Weights of a small mixture-of-experts language model, trained from scratch on English Wikipedia.
Experts: 224 GELU neurons an expert, 4 picks a token.
Training: a variant of Muon for the experts, 1042M tokens.
Below are experts of layer 5 (counted from 0) of a mixture-of-experts language model. Rows are named router (the router's row for the expert), up (a neuron's input weights, with its number), down (a neuron's output weights, with its number) and show model dimensions 0-95. Each number is 128 + 24 x the weight over its row's rms, rounded and kept within 0 to 255.
Before each expert's rows: a language model's description of what the expert responds to. This comes from a sample of Wikipedia text that the model never trained on.

# expert 14
f-pieces and table headers. Word-initial f pieces like f-oster, f-itted, ref, def, pipes after Year in table headers, and nationality adjectives like Indian, Chinese.
router [130 114 143 114 178 106 151 134 173 156 164 126 133 133 106 170  95 171 128 142 139 135 146 116 167 113 141 134 163 131 129 144 115 108  75 129 110 125 171  90 115  98 166 154  79 144 138 123 147 147 145 114 174 157 112 154 151  99 117  74  97 153 145 132  84 116  90 115 169 106  94 182 128  86  98 115 120 123 173  99 142 151 153 104 126 115 136 141  95 115 110 150  72 128  90 148]
up0 [112  80 160 154 144 142 144  96 126 125 120 114 158 158  91 128 120 158 136 129 136 110 125 111 130 144 116 128 142 164 116 125 126 121 110 131 128 103 150  97 115 132 131 140 160  91  96 155 119 129 155 139  91 138 137 135  99 142 124 132 159 106 120  93 119  97 107 117 143  99 131 131 111 132 134 177 100 115 105 152 137 159 164 112  99 117 161  91  75 112 126 129 159  71 125 148]
down0 [129 142 106 117 142 138 140 142 145  98 127 129 133 109 106 106 112 132  91 100 183 113 188  81 103 157 154 134 113 140  96 100 123 119 128 150 139 112  94 106 127 117  96 115 133 100 127 137  86 131 126 155 143 126 110 122 121 115 128 108 131 123 165 139 128 118 107 171 145 102  95 156 149 117 136 101 148 148 164 142 151 201  89 116 119 112 155 140 135 126 133  95 108  92 133 193]
up1 [107 118 103 120 170 115 149 126 114 140 123 139 133 158 166 159 114  89 162  83 137  82 163 136  85 108 131 122 155 136 121 133 150 105 125 103 132 127 173 120 166 105 120 132 122  94 138 175 136  86 132 123 129 141 144 123 142 118 106  83 110 131 129  90 109 148 113 139 127 164 148 145  83 116 144 121 162 125 120 133 132 150 113 108 131  85 190 143 118 117 166 102 166 144 148 135]
down1 [147 122 168  99 132 159 133 175 115 139 133 140  71 119 166  82 136 149 122 129 127 134  78 129 104 136 146 127  91 126 143 155 160 132 105 140 109 151 118 126 134 159  96 157 113 118 132 123 176 144  94  94 118 126 139 144 100 123 126 106 170 115  87 146 147 121 126 127 165 127 165 128 147 137 140 143  98 162 104  95 126 132 108 120 117 163 109 112 108 156 149  81  82 106 117 140]
up2 [122 134 135  79 115 129  86 131 138 174 135 132 117 156 149 146 140 119 110 121 118  77 107  67 156 142 142 143 108 138 146 139 115 119 172 123 115  98 127 136 120  83  97 141 118 105 179 180 153 165 142 108  99 106 178 143  92 110 164 123  83 142 153  79 131 119 145 161 146 105 146 124 113 107 129 133 134 150 127 123 121 176 112 141 124 150 160 110 105 196  83 162 154 113 116 111]
down2 [126 128 130 147 130 135 155 147 132  68 101 102 111 149 145 110 100 127 135 138 141 129 114 120 130 150 148 130 143  67 156  93 142 152 142 105  98 127 132 136 165 137 145 145  79 171 125 131 163  88 162 138 166 122 106 124 111 130 104 107 190 136 133 136 146 103 146 106  82 129 112 148 125 136 125 100 156 122 147 121 137 122 144 137 127 131 165 142 157 138 126 163 110 126 159  94]
up3 [129 134 130 108 137 107  97 120 144 154 124 117 147 135 131 126  96 136 143 106 157 105 163 115 120 114 164 150 106 144 125 125  99 148 129 149 102 116 130 128 133 126  96 121 153 108 139 104 133 120 122  70 178 125 172 101 131 117 122 126 113 163 138 105 127 116 113 135 126 128 127 139 125  88 126 155 154 103  99 142 154 130 149 114 128 144 175 154 149 153 102 124 174 102  91 163]
down3 [119  89 126 122  99 137 132 158 101  81 105 152 162 149 145 153 155 189 119 129 155 111 100 151 109 110 187  84 147 101 145 101 166 178  90 118 130 121 125  61 111 131 117 136 123 118 128 129 164 113 133 121 135 142 116 126 139 108 110 157 128 136 142 106 115 115 154 144 136 118  97  86 152 160 119 100 164 123 129 163 132 122 123 176 142  98 160 118 102  94 115 134 133 111 128 109]
up4 [149 119  90  92  75 132 108 147 172 166 144 142  87 121 133 122 149 113 109 106 137 112 141 169 151 132 140 137 124 118  97 124 118 104 109 158 126 134 159 129 129  83 187 137 105 129 111 128 175 157 125 115 106 118  62 124 131 149 121  77 103 143  88 164 126 110 105 158 156 119 134  72 154  90 108 155 145 137 101 131 115 102 105 136 144 173  99 139 120 178  95 134 101 146 125 134]
down4 [112 108 121 108 171 135  98 135 109 121 134 153 132 142  86 140 136 123 142 140 115 136 130 122 108 129 105 122 127 137 140 130 158 157 144  97 128  95 112 142 192  42 119 140 173  82 134 123 150 116 129 134 146 129 125 106 122 145 136 118 130 150 107  99 112 158 111 117 163 180 119 121 115 137 124 119 131 116 154 125 132 117 124 150 134 140 117 118 153 128 176  90 131  94 170 112]
up5 [107 131 139 175 152 129  76 143 135 162  98 158 146 153 168 168 117 137 125 119 138 138 106 131 117 127 100 171 159  90 122  80 128 140 139 173 109 131 140 102 145  93 103 127 144 133 143 125  99 103 110 135 111 150 199 118 128 131 164 112 107 133 123 144 123 168  93 143 141 137 120 123 124 147 172 152 111 121 148 123 157 156 143  86 162 163 134 157 104 119  98 163 155 143 117 118]
down5 [126 124 141  98 161  98 127 124 152  99 146 128 112 107 112 107 100 179 142 113 111 179 133 174 108 129 132 123 169 168 153 157 120 185 162 116 111 102 109 138 119 179 132 129 100 148 105 168 126 115 133 151 156 134 108 129 127 159 125 135  96 122  94 131 135 110 132 150 123 164 138 134 146 143 149 115 153 128 149 138 136 149 129 140 149 166  84  92 154 136 107 192 117 127 136  87]
up6 [171 123 143 106 110 111 179 155 112 125 139 123 123 107 185  65 129 139 134 145 135 105 162 144 167 118 141  82 115 164 116 100 181 155 115 131 145 103 116 131 178 144 130 124 144 154 115 135 150 111 149 107 152 131 143 148 130 123 124  98 113 171 147  90 118 112 107 125 124 118 132 124  91 121 154 109 169 123 156 174 151 144  87 116 128  87  92 114 143 123 143 125 123 113 111 109]
down6 [106 167  89 134 137 149  69 114 145 133 125 137  92 124 134 162 112 111 157 108 114 167 121 163 158 126 173 146 135 150 125 139 117 122 161 120 112 139  96 126 161 158  90 134  96 131 153 130 130 124 136 120 138 186 149 160 161 134 141 121  90 150 118 129 127 140 145 146 139 129 109 129 107 141 171 106 121 140 150 118 117 102 164 100  93 101 146 126 159 116 124 138 129 122 102 150]
up7 [ 90 142 145 122 157 138 138 149 179 106 113 124 137 137 115 151 126 120 160 147 189 147 140 154  89 136 111  95  89 156 183 143 128 130  94 154 147 130 135 116 132 115 107 135 126  85 130 118 105 133 117 112 132 170 152 114 115 113 111  96 133 199 146 110 130 142 169 107 107  53 139 133 116 125 142  80 113 152 120 143 157 152 152 151 105 110 154 131 126 166 102 172 165 172 160 159]
down7 [131 138 153 124  91 106 136 141 188 162 110 146 130 155 144 130 115 110 116 138 110 143 150 115 124  98 134 160 132 182  92 132  66 119  99 116  95 114 116 165 144 121  92 110  86 151 196 117  95 128 115 126 138 118 105 140 129 104  59 141 116  93 131 137 185 119 148 119 101 122 138 130 135 131 118 153 105 156 118 112 114 100 134 106 171 177 141 124  80 114 149 163 129 160 106 187]
up8 [140 129 138 142 141 137  84 122 121 150 121 139 101 108 154 102 136 132 124 125 137 122 132 120 140 110 158 141 134  97 148 116 133 121 127 133 107 113 134  87 125 129 190 154 150 137  99  97 145 104 121 101 118 114 129 141 101 122 118 147 115 130 156 120 100 106 112  72 130 116 105 136  92 116 192  88 141 153 112 151  74 133 112 127 133 139 130  92  99 130 108 132 144 133 115 183]
down8 [128  98 115 146 131 140 100  99 121 103 129 121 121 154 146 156 111 122 147 111 173 112  89 103 113 150 140 125 121 110 133 127 153 131 123 102 149 123 134 158 133 141 111 145 146 104 144 152  88 103 135 113 136 120 168  85 116 136 146 149 119 140 140 117 165 136 151 150 147  97 109 157 155 115 193 128 139 154 138 132 115 116 146 142 184 114 147 142 116 122  99 104 130 127 109  81]
up9 [142 133 146 118 134  94 139 145 157 145 117 155 119 128 125 137 132 120 136 152 122 167 124 121 155 160  81 109 112 111 165 136 153 120  77 142 152 130 126 103 104  92 101 142 101 147 151 151 142 146  98  93 129 178 142 146 154 124  93 109 112 121 150 105 110  91  91 106 177  92 123 159 195 126 135 120 106 164 157 119 143  97 109 121 113 152 136 110  97 141 147 167 155 148  81 127]
down9 [193  87 118  83 111 143 169 130  54 106  60 176 168 160 132 104 120 103 130 133 162 141 121 156 105 128 136  98 131 166 159  97 138  58 117 154 136 162 134 125 133 136 132 126 140 141 121 116 193 157 104 103 131 152 150 109 143 115 113 169 138 132 102 167 147 113 149 126 151 175 117 100 127 116 140 112 106 132 154 143 145 156  93 120  92 153 116 109 148 109  97 140 112 128 106 144]
up10 [108 107 124 118 142 142 138 166 144 116 141 157 123 104 124 184 116  93 126 128 124 107 154 160 109 105 108 132 119 160 159 110 129 104 103 127 137 120 154 116 116 119 128 120 104 120 149 135 138  91 103  84 168 147 119  87 170 148 143 109 105 123 131 164 135 152 110 131 140 146  96 114 159 135 130 142 171  91 129 121  84 168 171 147  80 131 116 119  87 110 141 161 165 116 159 125]
down10 [130 132 166 121 100 126 124 134 178 128 168 139  76 119 119 167 151 109 100 128 127 159 109 118 135 144 151 121 127 140 160 147  99 144  96 124 128 129 106 167 150 134 157 111 105 140 175 126  97 123 107 142 126 117 123 125  81 162 123 144 126 138  98 131 158 150 124 115 145 129 140 151 110  95 117  69 123  69 100 141 130 137 131 157 122 105 114 134 140 141 127 111 109 130 126 148]
up11 [115 123  76 112 130 142 111 149 154 128 119 156  98 155 114 150  88 155  65 111 119 115 134 188 126 105 131 118 118 156 158 131 103  84 149  78 131 157 135 120 160 108 130 131  98 153 121 159 153 145 163 129 132 158 138 129 123 131 144 127 103 154 101 124 118 100 140 132 156 127 132 154  71 127  96 128 120 112 122 162 127 127 126 138 109 165 132 119  98 136 103 110 143 129 127 129]
down11 [110 137 123 156 154 108 150  98 100 121 115 152 164 145 110 124 116 164 128  82 125 121 120 148 157 118 109 108 106  94 114 113 129 143 108 127  56  91 147 115 108  73  72 134 122 107 132 111 116 124 111  84 164 148 164 116  85 131 127 141 141 142 111  71 119 129 125  99 161  83 120 155 133 149 109 173 116 115  96 141 116 133  72 172 114 101 134 148 147 107 164 138 132 162 146 110]
up12 [ 97 148 121 125 112 110 124 118 122 156 106 140 129  90 153 148 124 172 123 114 112 135 153 104 137 136 130 133  96 114 146 130 111 132 158 109 114 143 144 184 112 108 158 130 133 116 162 138 159 145 164 136 137 158 171 150  99 153 161  55  97 137 123 120  94 139 127 142 131 167 101 134 135 122 129 133 120 119  99 143 114  95  97 124  65 133 138 120  84 108 120 139 133  93 102  75]
down12 [128 112 120 100 152 161 136 170 123 136  99 126 111  89  90 129 140 134 122 132  97  85 123 121 115 136 107 129 128 123 106 134  96 134 148 131 141 148  98 117 126 120 102 136 135 121 183 101 110 135 112  76 105 153  97 122 107 130 136 136 156  84 106 130 119  87 143 103 155 121  99 148 151 133 143 115 140 158  95  88 184 160 127 122 134 124 146 174 150 154 147 183 125  90 111 169]
up13 [127 116 153 139 130 107 132 117  90 109 102 133 139 106 108 161 149 144 155 147 124 113 161  82  96 151 108  90 128 127  99 102 178 120 137 120  58  84 116 118 102 134  83 140 151 104 148 176 105 144 180  86 100 129 145 172 123 130 140 141 122 136 134 135 167 186 127 144 113 103 133 128  70  81 134 100 132 193 149 112 111 157 175 143 123 141 154 107 114 136 122 166 156 159 123 116]
down13 [154 148 128  91 130 128  89 143 102 157  91  96  91 145 124 108 131 132 101 152 120  91 123 126 150 129 125 144 107 143 126 141 171 166 138 146 126 121 103 121 138  70 120 128 109 124 107 126 107 112 140 133 100 156 137 176 118 104 105 124 122  89 116 154  94  98 118 110 109 119 133 114 179 114 150 129 150 107 122  89 143 102 149 128 142 156 110 107 119 115 123 166 147 102 153 136]
up14 [ 86 117 170 151 159 160 138 157 157 153 120 160 121 141 143 165 134  99  90  98 122 153 109 125  58 130  95 181 144 141 116 114 112 123 119 163  95 151 114 133 140 141 144 193 101 151 126 128 144 108 156 114 127 169 141 131 138  99 135  91 120 118 153 109 160 162 116 142 110 131 100 130 152 112 105 110 117 156  99 145 100 110  92 167 133 109  91 118  85 113  95  95 185 109 135 131]
down14 [147 152 110 118 150 143 145 163 134 106 101 156 135 125 128 158 120 159 133  96 121 151 117 115 125  89 143 157 161 158 155 108 137 136 113 149 116 146 122 133 132 150 126 145 157 106 115  94 121 126 162 152  98  84 138  92 121 130 159  99 153 125 115 171  98 145  97 128 112 145 143  89 100 125 122 178 116 136 143 177 100 124  74 143 136 140 135 172 158 130 105 120 167 133  87 118]
up15 [166 106 149 124 139 135 152  70 163 131 129 151 148 151 128 112 114 158 133 149 105 125 150 125 120 131 136 127 127  99 167 131 104 151 105 125 103  82 155  87 137 153 138 122 137 146 175 134 141 128 110 144 108 102 112 114  73 131 164 167  88  96 144 189 120 103 130 115 127  81 136 145 142 109 127 132 100 121  90 111 138 109 130 122 116 151 138 120  94 154 132 124 153  96 142 113]
down15 [107 149 129 115 133 130 100  93 166 109 132 124 116 150 109 123 110 114 124 112 129 148 114 114  91 131 178  72 148 148 143 148 132  81 129 132 117  87  81 149 116 147 113 121  98  74 133 156 122 112  99 112 113 141 137 104 137 142 117 132 135 123  98 107 129 105 136 145 114  95 100 101 121 130 186  98 114 161 147 142 145 146 155 129 101 103 138 121 104 137 140 152 149 122 145 109]
up16 [ 86 122 127 104  95 133  87 148 181 128 175 138 112 137 129 124  97 111 120 101 119 141 203 115 138 140 107 143 116 151 110 126 129 137 106 104 121 151 135 140 109  97 200 144 166 134 123 158 154 112 154 150 129 143 130 136  92 124 141 133 128 150 129 105 126 178 163 183 145 116 125 131 129 117  88 166 186 143 162 158 123 127 139 123 161  85 111 145  90 135 112 127 195 115 160 177]
down16 [129 132 112 142 103 127 160 128  92 134 142 130 151 127 167 108 151 172 106 151 117 127 102 165 128 133  86 109 138  99 150  99 114  89 121 154  86 148 135 126 136 191 180 119 144 116 135 187 130 140 122 126 120 107 128 118 123 132 144 133  96 142 141 138 153 125 171 123 143 150 101 147 110 167 177  85 120 110 110 133 126 114 138 118 122 117 152 134 138 144 126 121 135 160 129 105]